Below are experts of layer 5 (counted from 0) of a mixture-of-experts language model. Rows are named router (the router's row for the expert), up (a neuron's input weights, with its number), down (a neuron's output weights, with its number) and show model dimensions 0-191. Each number is 500 + 25 x the weight over its row's rms, rounded and kept within 0 to 999. Numbers have three digits each.
After each expert's rows: "comes after" lists some tokens at least twice as common just before its tokens as in all text; "gets" lists some tokens that make up at least twice as much of what it gets as of all text. This comes from a sample of Wikipedia text that the model never trained on. Tokens count by the router's weight.

# expert 10
router:487505561472452506520506492497504510508517501549514545514484454520503483455499518482533500493518487491519483496500462537445487503493478534539534493515468509457517489531529499512446473470488468477468527522528481513476523500506509501491448478503508470484486492501437511490462470548507525506524529487495497514525483557482522514504492476504511494513451546522461493496508454529473478479466504476496471510489527496463534518529480550479506465482514490514518452527503517488496479495517485477500533495517522490490526522492494467521521476445511452500531508483462516513501455496443483481
up0:542497533522505520479490480499479479482490519492478487496456516449532542475518487463445483518517474498480519530498519509500505547458516535496555471556481484476537471431450495503499468508503485480546475472526472527509509495497472493541519497538483504493508513472460498482477490470460507462560512473473514473505440521461502509493501499494497475459474488469489503520502486508505513503513508520525535502528514492491549476492530525541501507488495491497491475511553503483502477493480541526529509484515473430484489514496493488510506503495489462561489535498493493517520527493456521511
down0:479520524475485537484486516505516466478515525488520509433484515497539486444514527553531482491544473511474492456512526510486466512502496527522548511517502484482463508472469455480559496492547542495528501469495498491533501496510533471496505492513476490574486491537537526490494491524495480519519496481513529521434474468493460511488508471483462500522507495487454503490503501555507492466528477482510516527454519512446473499460504481522456512516493509517490493509473531457486552505501505472455492474507539456488471492487518496513509515500477487504497510469533524478515495504496497528
comes after: "U", "- ", ".", ": ", "Genus", "Family"
gets: ": ", ".", "(", "S", ". ", "Species"

# expert 58
router:508510506511472513519498479535484526494501498538504519542470516506517477451487509521494462521538517489521465506511482506506472488456499505547504522447495487473475517492520502531476484475519486508480479520530498500472484494492557502507550487499473500508469537521510494517433494494482474537479464547485493509455486472467547514480480514505453475480503559485503485478507514530475529527467448497516471503484464513487502513471483461516492481455480535499520496536477458490487456524496484487525497513529531509503484525475478491501510473448523539484486478547496513537487451495546554481
up1:509544511460519491476492523518508507464484505488515534533468534459502490478509521478531551495504492498528484500561533539479504520490534530506530495579536496548473522501503518527465522534491535515506528491509500493540517504476493469479515496513485486524510482500481552464543490505449457505495481509509510489527522481517492483518488470517443500501488509484501507484511487458530525490522482469522495470495496478489507507509450457546544499459506478476525528486523520559477491507505463542515480510493504499510481471504475490524507569470457504486529504518469490510524484499473540537
down1:514481494501495471529587506459514504465500523453506450500534517496485481492503482533490453509473517517485504517516463493488485473476491545537509492510467503550469528538538499487466481484485484475499482559493531547525464474522499525481511498499472479497466540505545491518428476513501507537507471521509494474484529508503531497488521479482471488506483527560519518466514493503492478508498520526537485494550541503528461458498473530510466489544492489470481501525541498484497515482510512528489486518520487535463525531491572495480489503525512492492469487494510505488527499519506514496
comes after: " ", ") ", "\n", "\" ", "/ ", "1 "
gets: ": ", "| ", "(", "; ", "- ", "– "

# expert 5
router:538530460470523479515525484573506473549530518496509505549494490502486452521534487469503520504498480519490490500527435493508456510488494539465496494505517534489482485500488500482447513521468536500448462463503497496513492489493505462485453475502492519526525486471475478465518479486509500508504529479511500503538511512531467495525481497464490483495510535502487475541511502538466548462512479523537499486546497541525493511497533516490528551450489505476498522463527458534495526509476486483534451464508513481524509525498476519490474514522508461547506520486499471507528538514535499494
up3:489500486513512498483470528467478473475465497498520501504490560454520480519466502499518474524482498500535504523486512462525540464523458462494498500533509520522571489474529512486534518490521498499455481438507484448506508491473482505502518508483518538500501462509455547478494481545517496498535531458491524483472509515476489509503553538513487501483492471514490475545490500538487533513470542480512459489477520499463498469504544566514494503479501521500494495472496525492517515515481472531476539476489449462478454478509528486522470438481494518505530488507503508524480511517513522512
down3:546514474526472532539455507518481479519486522488499524552487488512508528501470512497514505473505509520466500493508526507550496460473527498505537511520476512521492539505435519479480474487490520492438486468501482463481488524495477421520532480514503503497489521463466488514497517498459527482463444483519495541505480544519475491517487519495503475505495483485459528492531532550504528504535466472479485483472471490484475489476531539477467512476502496489522507500446496502532493462484520522517452495540513511490470508481494464504520538490537462483552520489510509498540463493480480506
comes after: "| ", ".", "–", ",", ":", "one "
gets: "2 ", "3 ", "1 ", "4 ", ") ", "5 "

# expert 9
router:475541547488524502484516512486465516519537478510478494521527496526464480493466495481484472533468504509507488482470519495492504483489490498528511524515507518539496505500501499512513521526491502464509570524458502455496446504543510502522544531467511509496469450471505480499530485529518545440502534492517501499498526465462555504474505493472470510548438527507480501463544523511507490543453504481512494499487543482548485514478477517478511522511492475476510483475504530492506547538509497466459499500528505467488476464494509468513538478461516457467491494491530487482473479491476505460
up4:531501480490511459492497531491480470476535475519511520487499516455516460464504535540504488504491457540488492472474504495479500550506485443528482527496528531520556508469440470481543469487492488500475492500480476495510495529479512494482474504520486528497499503477485484509512506500490560517510475500513512472447500473538500526490513521529528546515480546536457505533524456511499530516463481494496514484506485560465502501498478524467531461486457470508491522473479500477501483495517447515478513499493445483506464484511486477558526505497459508537538528504465493531516524484492477510
down4:527514531504500490480534490517479467487481515544518511489497505498492493523498495469464498496438463498445525496467471535518499501497469463514447473519519514541538499486440478489537533500500498541512491524507481526529486512508481518491518507482493496511495546448514397486503472474517545485493496477505484452469486492489549531504512514489535534538515517491500539532492485551489510481478539498483501493468505475494503506479492496491485487472506505479538530491475491476509504453541503483523501532493545486495485491521535511473552458526462510484540528506498475494497521500526474469
comes after: "| ", "(", "- ", ": ", "; ", "H"
gets: "P", "A", "M", "R", "G", "H"

# expert 2
router:522472482522513492516543468537517493508516540527495480505464496471455469537493504526495522495527475527479500482469520546501491573452523495453511493482538475524484538505491502512504459528453485509521506484491505494498450555514517462526513496507527453482490492525466489524453489499500500472486494512488492485516494485517531490472490496509476520514555550490464538490540509504534542482511454493520481527523496481526455520536545465480472516492499469482475498492461507488534470501489515513530475524509465494553491524513509466488455529518508481502505485495458541459497530509507493505
up0:542511504482520492519491490507513487531447483488482493479492564509496486498527477480529509490484493437500500516488522521507473544524482467498532488500504480467491529465560504511594477479506475507497526490516491507457506496516513496502462492480515527491504516487512491523511514434478514504479488506512543475479455498460503528479528513464489497530509529519490528513439452473535528499490488459494481517500469490514506490531523491529500468456511537468459485478526474539519505535491521516548495534519475516478523453451480523499502458491475469519472537512492478500499489518532504498
down0:504486484475469492520557447513500530517495508506511507470497483472475471484496497510509467506491486516474516538511498530494527476457480460515483500512462559508558488502472490499480490490528533543485544501502486498520495501519465462534466450438482520534476496479509500473506511532473514515500502502467488450550532522461512505519512491477500490486506558477480522488537513502493483495480494540491501507528512509493466474460491499431516539498522488473519532487532537499494499462520528477489498533477517532490490464503520517522526522488487515497519462484485504577510548514483550509
comes after: "| ", ", ", "–", "; ", "0 ", " "
gets: " ", "and ", "0 ", "|", ") ", "1 "

# expert 36
router:499488481489499501467502463511473478486494496435522523474465569482456521528535493465539526507475469506491510508495498481479503507455464481524503507515526532528527515468501503523511516512522515473460505518469528514525469519476487507471549464452468528487495504478483500520474526502507482551505525492538504490522515516502464478478465539507447524540483520561488523507442490532516450478544484500496503498528492476497505457510497548489522531528518480473486501513483450521473543509537510534498475481493504491516509482471496516476515491497476454506533532501502530489500528518468486529
up2:517430507465463481502495496507464445566517511477523467496481531510511484516492544488521524516509495483498470523482476474472557474505497512460502494510439496476470505444490487495469480505526546498506442506494502528518532496491507488540524500511490516510520531489467503535522500473473537488525512507467554543461497454501491511513511487512473461476472509503508498494460464512505537512505480493472586461520486494489508494462483503510515494511481526505499462510500499500509520512529475482506497554503497516486467480513493495513514531553491484553531498477517538517507475516519513529
down2:493546496508500519513525468453560491508481531484506567457510517510509490521484475558534506492488505465492460478506490515508466520510532503531487471479489501499491525527512478519515530495487445532528456510489539481468515482523478507488489467533472502503481501421519526492513526491528487500517501489520483457469503462504505535507498515503453485524531504510527505491512555519491526497483478493468498510501491524515487495474528490471480462512512494505540537476493531505518440495514437494500477519535507542504510483537513495447559514500509491475450473485495494512463451487502477499
comes after: "the ", "The ", "a ", "his ", "s ", "this "
gets: "which ", "that ", "who ", "it ", "It ", "also "

# expert 38
router:465517533470496473501540524515518486498506539463431521525475564484487506488464504490537486526490488490529495500498529498469457475535492496489540523489496503527509507559538493547471513492498537491521507528478504523501533529492508506496498487495489493491474505455552512481500515483480521485467511496547489500541527471524512544447462503495504531509510504462506555505512538497509480489530502501513486507534457501480473508529497492496541526537460495465482518554520535532527505528521515522456502499509501447491509533468489510481471525503486482499509508547478552552486518485509502530
up2:498511479524515498511496515502535491493546547529501551501464505514523448470501479490552511530527482511506501574475483496514530498501540509487476484551508465500517507491492449514456450529488453468487495477489523504509529503484482466511492526517516518508480513538487484513455482471534504472482494501532549505542474460458448484497513506497535511512520499518554508521499510520503477504490516514532529514501494496465508531443491541518496478509513502485492487438537477522483526536501531466515504514526466520487458482538490507506443496458521519531489485523541499491486495483489505487
down2:507470517486515467519540502523464514489514489490487490519538489531524473553494510485492542525494452529423548481516519493519541467460516432488515467483491504510496508475519543521519495479484495503512551513520504508514450495514501480497511483498536482491475430511549495500498485502498489494500499516501511524490498514534485485545519530503507507485484526509512515491491512477518502491508480533503504585531521482479504511512522505530495500535494499503485475481435475489513428482521534464493490493454474546478514487511458477520500523516507514530512493491489466475513568502498465502
comes after: ", ", "the ", "| ", ". ", "United ", "New "
gets: "he ", "He ", "She ", "States ", "she ", "there "

# expert 59
router:508520547477485509497513502472503534488483493513528499472502504455547485499482515521475508506577522492497506474506524441543504538500494485465501496481496464550526503453504469553492512453507528513487550545454496500481479469520502469502480554499538544501505456492512499503502524492496482479518457535551497489469542501523544548493495522516525476524501547525536512501510526563492461519494487477531523500515515520495501486493485455477496463497523525489489501502483519495509474474483536490501511465501502532513541503473484478539506533539491470488492480536492512505486495485533524518
up6:518485537515576504506490538500471475499492464492448482486518535494521486527543487484521507484497513497518506498477508496486489506468524521503493552493476485498492538485514499511515452502523506529513459506513464489505446521500486537469486475522507499539535518460516512473510488486521487492515486546496498506488532484483494437527512504518469512537501532470495492445480527529512501507557493500494538503516496478472470502531494495542476485516492487462490525512512534508461496459495461512497534498510466530518515510495546491519498485512551577422476497540509554498512538497507486486
down6:557522494478486528492500499527513482482529520450506499523490491448476499485526466540487558511513525509461475495495537471469513485559517541484503499518492509456499510486506523446505483549521472516525455469537482493457538544494573476521475503518469504517514459512523531506493457471545528481499504482462507488510519530452534464551472511508503530481487494454496489519502495508491491518499465492486525536462512518483542516503522488529501486520464514471475511525501534509479500502522495522514526500506490546489523507501543490484514518476503477508474475502546486498479490524512481463
comes after: "–", "0", "201", "6", "2", "200"
gets: "–", "202", "201", ".", ",", "6"

# expert 37
router:510511523500496482501490507506494472461467508466463482516482493437539506522536487486510538539517446501503499490461507467469524473532526553466506508518522508480491489536486521515528531482485518495465557500556516478525502525497481501473486558557502510531521486508481467472540506520526534488456495468473504515471475525486512526500517490481456506490544469502529507528464489461484498487475541444517466510485481494549456506504473469507497514513482471489481489502469499527457508497490494493554494501494510462520481508521517497531501468499506479551536554485513485465507512504481497494
up3:523504497514503454514474464497505552517512504549517502495462501483564528506515472506527494513501477456512568579495504487508483485502499530524513523492484506471497497513537519499508532486528502519494443484529454511474525518472509477499487525526473483537492519494486492491515518512497513467534522503516487510484527510478497462456481512487503507456486482493506521513520452489538524516508516476537499510469512458490505477514535527493514500486481527523567481510501476487488458540504505529512564494494449493533508471513431511520485502443518522527477515492542506499526491463459495516
down3:489477479502499490484508483500491480561486512515520473521483509518511518529523513477483502488465527507533517541493480480550450506476497488501505495496467482470519492473503548492500477515539476511463514496458487465495502531514505478415500498511536467510521452475481452540447561512498471491500487464503499494459564494457531491495462499473497522486495452499485505540508508521534497479511483481491514511499484497469505530537487494484470457469500542468513518503478493497528485503521454497519544478508468525532566465530499479507487481524534516498488527493518529519471479496504474529
comes after: "201", "the ", "200", "a ", ".", "("
gets: "2", "3", "4", "0", "1", "5"

# expert 42
router:494494527460543527519502484542525479539524496530512510495537535493506471478453482498482478497482518477482467520519469525520463516429496519516487496484500504452522489498498475533492525521508499533511455491511523462473490494473550485545525473481494497516486528487501542494459469519520525495528485480486481488487487536483509523500532501522505513476509546501542532496449528536480549495522475479485531481506535497530484543479502517527480487507524502503500520476491497496529481523515490494508481508524520507482482519458470478486522529488473533507441465512504532566481452428512518530
up77:472491466496500501511483557489490494532491467479485464470477530500523493525511469516505495510541525525503509469519536506492467494520444581496508525522505511463474542447526433521524520490517451490490493504516502554519537512507534472515513474478491513518480512457510477517574503489476532490487437481502506529538491453478495505469458492528486507505453511483513521482499491508525489520436531484495501479504491494466491515483479508503522500493497564520507519498498518519489520519495511488540527527514487491492520502486513497510453525512476473517491495549508486470484491469525507545
down77:489476496494496496505542537492483479515509528483519497458495539487505511509484500462466500542483520482436518498497526500486544507505487502482491506534493492493494507499489504477530512499500563469486471482483486505483496511487487499481490456540448477499520490522505502480551510508473521491466499472511559541462493519507486456517450513537476500446495461508491512494494512478498470489457526483497582520496467517457486481512504528493484517520477500537545448507447470544524477489509505502527521510483490537548473522473509557453515505506497494484476520510513528499449458517494526494
comes after: "\n", "1 ", "\n\n", "MF ", "3 ", "2 "
gets: "| ", "- ", ": ", "at ", "with ", "by "

# expert 12
router:531481522475487540493495508481486517506522506493517511464471484526577501510492542528517499495500480522512496464466488496515486520501489532486494476517477517498492512481500516504534535462496491515575527495494486560483521501536442490480485493514513466500491487497519482490485446504522522523518467532521498534484479498481492496517520471539497503470528522523528516498475499451467477471495456490521564473548474486541498499497456469512539526476469550529472494505531489527479481496485512469545545497535496530520485471561503519489522534507466508501482482532481479474462495522498468487
up1:459476473502490505509455468508512526482480554525525475501475506474520539511484510506520498508540489520435541486480476569499497498497477452478513470514507491485483525535554479503500524497509483470466505492526505509498488525463480470487475533477489484545468545534525528500490476441455473460499511500489543506503502467503497495499522488487520500474476512501463512521540480518494521515435533504549502462492530541496496524521520475529509502460475501511481504502511510458523469517492515566529521528523524450489507487478498524537511503490544497532517477509481483491527520504511484470
down1:459476491521511501496483537489492505503501536508510516444530559500490532491483449500509484494513486496506458507523475514537525447489500471493479476518463448485497481516500465491517496467487520446493521455491498520478545467538480507510495531491483512503483487464560525514486514506528488475493477515513541517507488487520518460494494498525488468491454458527509505518490495496473431511446513501494506477494505505514472515517490513504558549514528469508501479500485486469520490457535497517502502507501527460546501460524571512565520530520501530493463485479471489511513544496497506506
comes after: "in ", "of ", "'", "the ", "for ", "to "
gets: "the ", "th ", "s ", "-", "first ", "second "

# expert 48
router:514503532501516503482495545508481472553537505433503521506530523489557496488533511542514473536505502516484477457521514505498502498500514506557550534521538476470470516501485495508487489499512486491534501508469516492488512495474456532466507454451541501520488490489480478499497497495502531493480482512507471534474498499527462492462476458487516507472545458529501508525460480513498539489481451527527524510476471536535513510535495491497525474500512526500509482513543475530504543526489489519517482483477509545484529540523524499467473484474458509486530517533530503465451468500498495446
up1:473500496517549485473488475461489523471477499503488473491522567534472490474517522504461520494513480517508497461513521503518495506506488488497488494517518485516534438536537462501533506533452484508478495507520470556485518513483514548528471497510503493468527486539490524507545484493495533507488503478513552512475466495537460525568477531525466528497493465498475525500472497518521487545515530542474501468505515494507521465505473476482494493515484495528491514483500507463497534515531515547493469485485481459543519471513520558501486507522493451504455436513524492528523509486506511489
down1:467462482510547513456489512497486491497457475479467518476534494508481479517500514526502560481559489503527511476478483478488514489471489504485493503528459437568524495509495489530509489495514524461509507476476511488493474508531498508510451480512491502478485458510486489466491489501520481506499453565510490534528502525494475457504495543489489480489472523471488527546521493539527514493480474449486467532502460483542535515528518510472498539518526490500465475481544495513536542473525500451478511524508530500519511514534469510504483489496470493500511523493482451506535438489521509484
comes after: ". ", "of ", "as ", ", ", "'", "with "
gets: "the ", "a ", "The ", "his ", "an ", "s "

# expert 28
router:502475538507480475473484510496539537472466527483493559543508494525481500519560507466525505506557503514473495494492470502500524478469536500467551483512481462510480512509493478510515463463476499497504443453503511521477476501482499499481517510461531482505545483549497533552515470504495501538587469491513518500476487550510516505511508516529514501467474528505463503460496531511490497510494541488486515529473475541477492520509529492489511516494534513500508497489515507503519513476497471488495558505491485511540461505512501461542523505437492530464503494509525506485513489545525519468
up6:498522454455514534490476516510489492483500516502513520461485517465491459446510504492512514522498484493516547496512465512462536535478510487470501478495493498464495467464489411551504503536474528475500511459504471509504508518532515499458484525526507505491550483495503507528525513502504472478508475502522529553509489471528515508467448453500532486482535525500490501492496497480488486507510451529514496475533522528496497520471551507492494525482458511527524495497508458516478514509500477531485510467477450540493484482518516509574537526468485537487531492492505526502515501473521488560
down6:474499500521444489491511518435534477523491490525507455489506508496486479473503498487503511538512480574541557505520502496524492486533490538483467494492452488520522460502543460530507509494478495525515507531500491483520516514536492486496470509505532496526494492498497516544528546541518506527493458474505509524507503492487488530502469496499522504496520487515472530477441494537493500505532488532519502523499526513492465522472484498504519468498518499494470482489500484494541489498516486519516465477509488511526528485488603514517579516459489486475523496505547504553518464455508516511
comes after: "\n", "\n\n", ")", ".", ";", "- "
gets: "- ", "\n", "\n\n", "==", "(", "• "

# expert 29
router:461538514525518542488460502512478461485480516421479472494485503542479511467485488473547470568515489524541543489514534499443474483527494520474523486533523488524491491473506533511515469533483509519540507518517504485486491489505505514501521500511483514461496526442485519458499519477542484468498522537500507554552495467504448515553479489484491483513521460515479494511524510477492468509502496509545466524505529486524498502536485508486503528492466483479520528499517485483496492543518475515516477487475517507452532452488527505486473462496475541505497503533490529490496496531492494522
up4:495526518482513491450482480533477455481481490493449501498469497495508552511516513513522482522526472487509525500537490522522481518491440504542475515476501481482488507507490493504509530525516473499511491511487495505487492496489530504478524475469485516512540484497474501458556517499532523472495510478461506527501495459509514553496514535498541471509497488513485423538486456496473492540494484500538479529537443502542498480509541504520466526456513521502524496534555485510493514521549541490546509503456485509506500534488495552525499488495537522503509561460541505528523515508512473512
down4:510554488525451516498520472493481521473500512542503468539458478541485519494471529486468557552462494501495522481525484527474481501538496508476483527501474484477515501462528495513470494529496508506514485507522514491504525524524466517503533503487525505519514506457483497487545496486540498447513546481483481518541527469504497549496506500500535535521491449526505475479511481468494495477530510540511524516524458528488464501520518424518509542470538457476507527495487502478501512505524467528486495509556490494481527484481529493482509499501515538484465528464557512488466495495469516483
comes after: "the ", "a ", "and ", "of ", "\"", "- "
gets: "c", "Z", "sp", "C", "Ch", "v"

# expert 46
router:530484488507465483524452554504509490457525504508492490444493482458465474504486486511462492507500498492518500485509458530466503449499487479548476482497496522480503517531481534513519530507481487499509514458482465508480540522504484551478479556506501514498470507530519529500486476506473468502465527467513478514536512508472512480467478472502497496443526560482499462485527477515461492486487507491514476473507464524467510508484452534538485512510530527531496493490501506465488495501498529460553515486499484482499542497504497480574478489551509480498549495477490448467508472491527521496
up8:442455548516537466478482495508520458519486481488497509498502524524507476479520514532490468496524504523490477486533469483486473546470476520477509478502505496535480490508502511518482545508547486485539496505503518521458529478526513533471531501487530506521498523536464516507509509517424470490506480501533496498499527531468486502503483474493512508469514506484504471463459528558559498529475513502496530505513488486496552521467525506534504489485494522511516487536466516457483508504445547533526517515499437515470487465516517484505454472512493448510476489508499481504542482456496499534
down8:505494481486484449485495507514491520503484538518533508482502503476510461494465537457466503482477469524474506459492487522520481533475480488508493453495532492519490470557503522533537539475543486509526498500485507539481483506507518554530477513501503523522444497464479486519487498481512472509458490503484502499496477538491494532501474471476518548489486502507482498528442543532491480510461490524504547523463503482514462493467505522482523520508506562456470429509526501528526518512501534552453512520492467496482527473506481562481523512499500498518473508477497467531514528506481511485
comes after: "| ", "(", "; ", "N ", ": ", "$"
gets: "1", "0", "3", "2", "10", "6"

# expert 57
router:526511508472472483527508512491475515446519485465480475492476479460477513414531510530543458523509532483500512481488482499496521514536479526515489516508514500504511538468494497499504482524494471467447504504474473493515498503535522499491441445504497454476502487498508474480477532509503513502485534514521503537518484511524486507513525472518501455531509480513474520551548485467480513455473471517543498500490492486503481472509518528500469488501479478492528484533468474521485529482475518541523545465523481539544487490509457485495529484543476484523502482537501563472530533501468483477
up0:500526466486554554485500495508470507498508491530487485503503544558533477553490445494519529494519527520508487524528466461487510505528508518504481523540480502486523497507557543514506522517468508532493502530504495490507537498475522507478515517475513496486502513499491498502518532514514531450548458486503489501473502537497462518464530475500477534533500500504525481474473462503524509520508520485501468476477517481508506491470472541568543528538523471533507489489440477483505532488467554488484521515547520532504507431478504498502501498488544503514477494492481450484484494463508491485
down0:515468510518486516508507500506449500484502531501516495492485503528497490504504515477511525489491532528536505519482489489479539482566492505517496484463506486502498526529484479525518528531499499501469505478494510451532513503506492488478471479475521432481521499498476510487475473510499488536472488487485470505477552561501472493520535489459445505482534448463443517512539495520501512476494494506572512486480477481476487507469493538518529546512548481485499503549487508485462517493528506476508482479453486573493467516517489518498544477499486497496525488478439528471525499531485454490
comes after: "It ", "it ", "is ", "which ", ", ", "he "
gets: "was ", "is ", "were ", "are ", "be ", "has "

# expert 23
router:492509493489438469488517479465528524530446507517496484519503493513483469503465525452488477504521486492454511517494504465465501476467523511455520460500465527562510529484516538509523484485474511504492579509484470504504508509497558500491506512449476473495507511493510502499486503499504460530492498494478480476491524487553527501512523514483505514485480514513467489510528494493534497483535528501458498504481445509472528480511558514496529536477481485532513506452525457520481489534544463501527506556512510522500508499504483481491500536541516483496475489520507482469560458505517527451
up0:490482508503518550464504475504496474530525527527455457508500470519497490490480438504495509497523458491484482491519493520518510508502514508509444491511526518481471508478533502508482511536503489473509503524450520431513544477454508533488555522487472478488484515474525504506447493498508503467507531473494490481527496472498481504493528491496486509510450519499514503523522495496539531514507504491524477509481515485501532465523526492507524511412488506495500541514471451510478471505491513488539535518462543474459510539532464548509455513512495472515529539508545503468515537503452498511
down0:488507476504438501476521503482519483474452485547479512481487463527526450523500460467482515500463531514526504493479480523485555462454480518508461495518518454499543499476495494537492488511498521450431544504482496490537523492504482495538512476516477448471486506506511487498519466519532519496527455493521499537548488530550516485495501504497468499513505482479515491496522495536476523510532524514513487519511483500474518498514474517487514495496518503555506515520500480532469498485519493512518483494476547482465560537516486555484485490541501519499482530495477506451494474514512515558
comes after: "| ", "–", ":", "″", ","
gets: " ", "0 ", "— ", "MF ", ") ", "Apps "

# expert 31
router:524505499498473468506491490497510525456507563492510508492494506508491512493491500520513500487539531497488518563479494536500480474491534468451483479489511453502522522486478498453476487539501493513471537452546501529471466552498526520489526505502485522504512461532481486507524529528469517472498529487509448521456511515497443550469549507543470477507523496487503472531454488514501483516519538529481535502493512491509523533531481512483536505531508524535504482470456526489523514472501512498523487489506555456483477493555516491507450508503496488545484480489490489496489524477463540486
up2:493514488518498489522486496509514522527510495490556528490528524467477508508513500478468458469499472495509518498483535500529497534531467487482562547515483517468498467504500486488535429503517484502506490490516554522472466525522507525501473473513503515518483489451509547498463495517499552463485436467526523528534504541463550508483483540486495506536478500523473483488486475542520496545496472513477512508474495464511567504451521515497496522488508532498499513480503465506539484509480522508477514511500499501504494480565466508531482484483456552470479492502475472513518499482518515525
down2:522476498497484482499513507524478526508508519488481516503501538490455460484514540507460492499461498529467472489467467542521527531545491472469489515476491460480480518487510510518533480525492529514492481518527533479486545477585488492515482490521475522537442505485556542479467519494531501447485440470505520517503514511506535529497478469497479520495464519467495516492491493539507442468499521477537498500477528470526477507494526499484468514503571498492485523520490475494496495504478512495539485473467507540513487527535487492518516495466503501484509480445479460523526515497512476514
comes after: "| ", "°", ".", "p", "201", "–"
gets: " ", "0 ", "0", "post", "t", "it"

# expert 53
router:527460516505475504512512514486509491454511493496493449520513499505507478515502478498489512503522513527495529495517501469509482527511547479564480502533491513509515514483501511514488583487513508490446537453483517500528509481482507465480539522463542523477476496470454500556487493522533464526531477533536483457508500477449516510513489479463536498466534536488507484499534532497506455493474513519494519530513484546502539518515547497468481499504496536541509487477552519444481505508476539515490507540484508504504531497490538526510523485480533463510485483555496477509467490497474506504
up2:494470499506488520494491502523448493500477475506491498484521511496518546451508497516513498546519488489514487509539474526475495500494482521475517533468486504537477487487463478504476535477468524509497485498490502491474524505464543485525533518508512508542478524509488507528520538530463513526525536553529528510455537533452484501477489494469493463498529500479513482523508531534536508517497481552515492540518510509520523486518465508516528496475461550485457516521477479465477482482540518495479471518526445526515488529478467472502529553514448515494524481456508525486494448534437513509
down2:514514523465484473480539438478522486470471529506489471503501492490541506455442472543528564471520464534481522491502507538511537489530470502490442514494512483484530485506500538506470505534526502467483475565496524513499481513509518471541471516523479514498462526520498491492511478563519517519497498474455498511505486472559509505508476485539453439469465511515506462481523486504499543507495517469511480503524518520520479536488506491464507486462528495521515494483491504509469534455483469488473537492494522486472489510514486508507527513533485502507493475475520487464474489485529484522
comes after: ",", "1", "| ", "2", "4", "3"
gets: ".", ",", ":", "–", "6", "7"

# expert 41
router:480479555501523532507501510520507498516497489509511539500532505507507498545548483484535510488546509493483470500511504496468507483516462484498481499514511516491507522427533496570521502475489512558524497511495554508460554478519455518503497488421510507525482517520511489511484489489536480542489490502469503495505475541451464494475499491521491508522511522567538456495450543530481554515532470462504500535511489494528477500502492476506507521477507497495470517481483479485507504471497500496535493526518521525476517463475550484485470496518538482479458505519500477500495512506532473472
up4:473508505495523488475499498534463520554511450500541520461484502481519496509522499469480494490538468501501523519514515490491508565435497471531507537520517461484499540478517472544508496509473482490529510522509498477519533499474475487512552533508483502497480507530504498476492479488489486506537510511540525570451525507499477492513487484517486515552475530483507482502512489505494426504479559490497482536510495477503533475511483509479488514511496482519490545516522458495484537554531501532458507517485486483550521487554530526507510519469496468485474512526540483455529483517499517496
down4:516504485478487451480517470497488523521473489525498524523483469525529453525469490424516489478483504518494478503494504493464503495500495495496460476478512479481512511493510488483545480461497454492491484482491532547507475483508484485519446547478454496518509520449484500503490488521493480478481516503492489553474504503461507503481499521528480524515467461485503506484445541451475493499512554514515466487495494520508482510489515528485520554538472493529495540498478474531492482503518479485489514539452497514509552512531494517501500527543514502481501522568525492445551464526492550493
comes after: "the ", "'", "was ", "a ", "his ", "-"
gets: "as ", "the ", "his ", "s ", "former ", "first "

# expert 51
router:498499479495473501544516473528511514543489503493509501502505503502529522487475493503502503533532523462483476468489493461558483493500493519548529520474501484468483535516540480535530468481518509504470454538557485480544508470531513518491500459492519488496461524479516494505478521502504495450540459513543503530525476496483511470515507514498512485485482499482467503475464525545520492529497527493486476523481484545481465533490499476534489511478476471522486556498500473507525504541546511553547490484503491487518462509496498469472506489519456541492506486519461544535470465481546450509
up4:467441504540476517491501525467498440540508508417481494468528508470539531500487489530542487544501502485530544490517509495500469477486467441492467472478501491522483520490543476485468488477511504521506485510511538516525522464534496519496506470491510514533497495482477499501516570502486496514511538500491500524543539486447484505488510481512481482519497470502486480514491482535533469578518513508502509455510526484507472498516467519516472516523518497494465510481472476523528517511513501503505487468532485476443469518520549499490485497541504472556516506527498517515482514494497493525
down4:502501506458545491566519432525521490520522517533513495503482496496495483495500493478499550503521506453505503484476506496519519476563469476528478536496500492515495534468511517508468535537502513495479534529528466489471455481510534488506524485531507532488446443484470541448509465499518487518488487507514522542469489477512465506496452461532524498474542527466537521492520476476509524504452519511527496496481521541486482512493554508506457482489483478534490519515472502436473499505512477531493478514507492490521475492493449498455500528495511505495513502486526506498508472545510494495
comes after: ") ", " ", "\n", "0 ", "1 ", "2 "
gets: "| ", "; ", "- ", "===", "=== ", "); "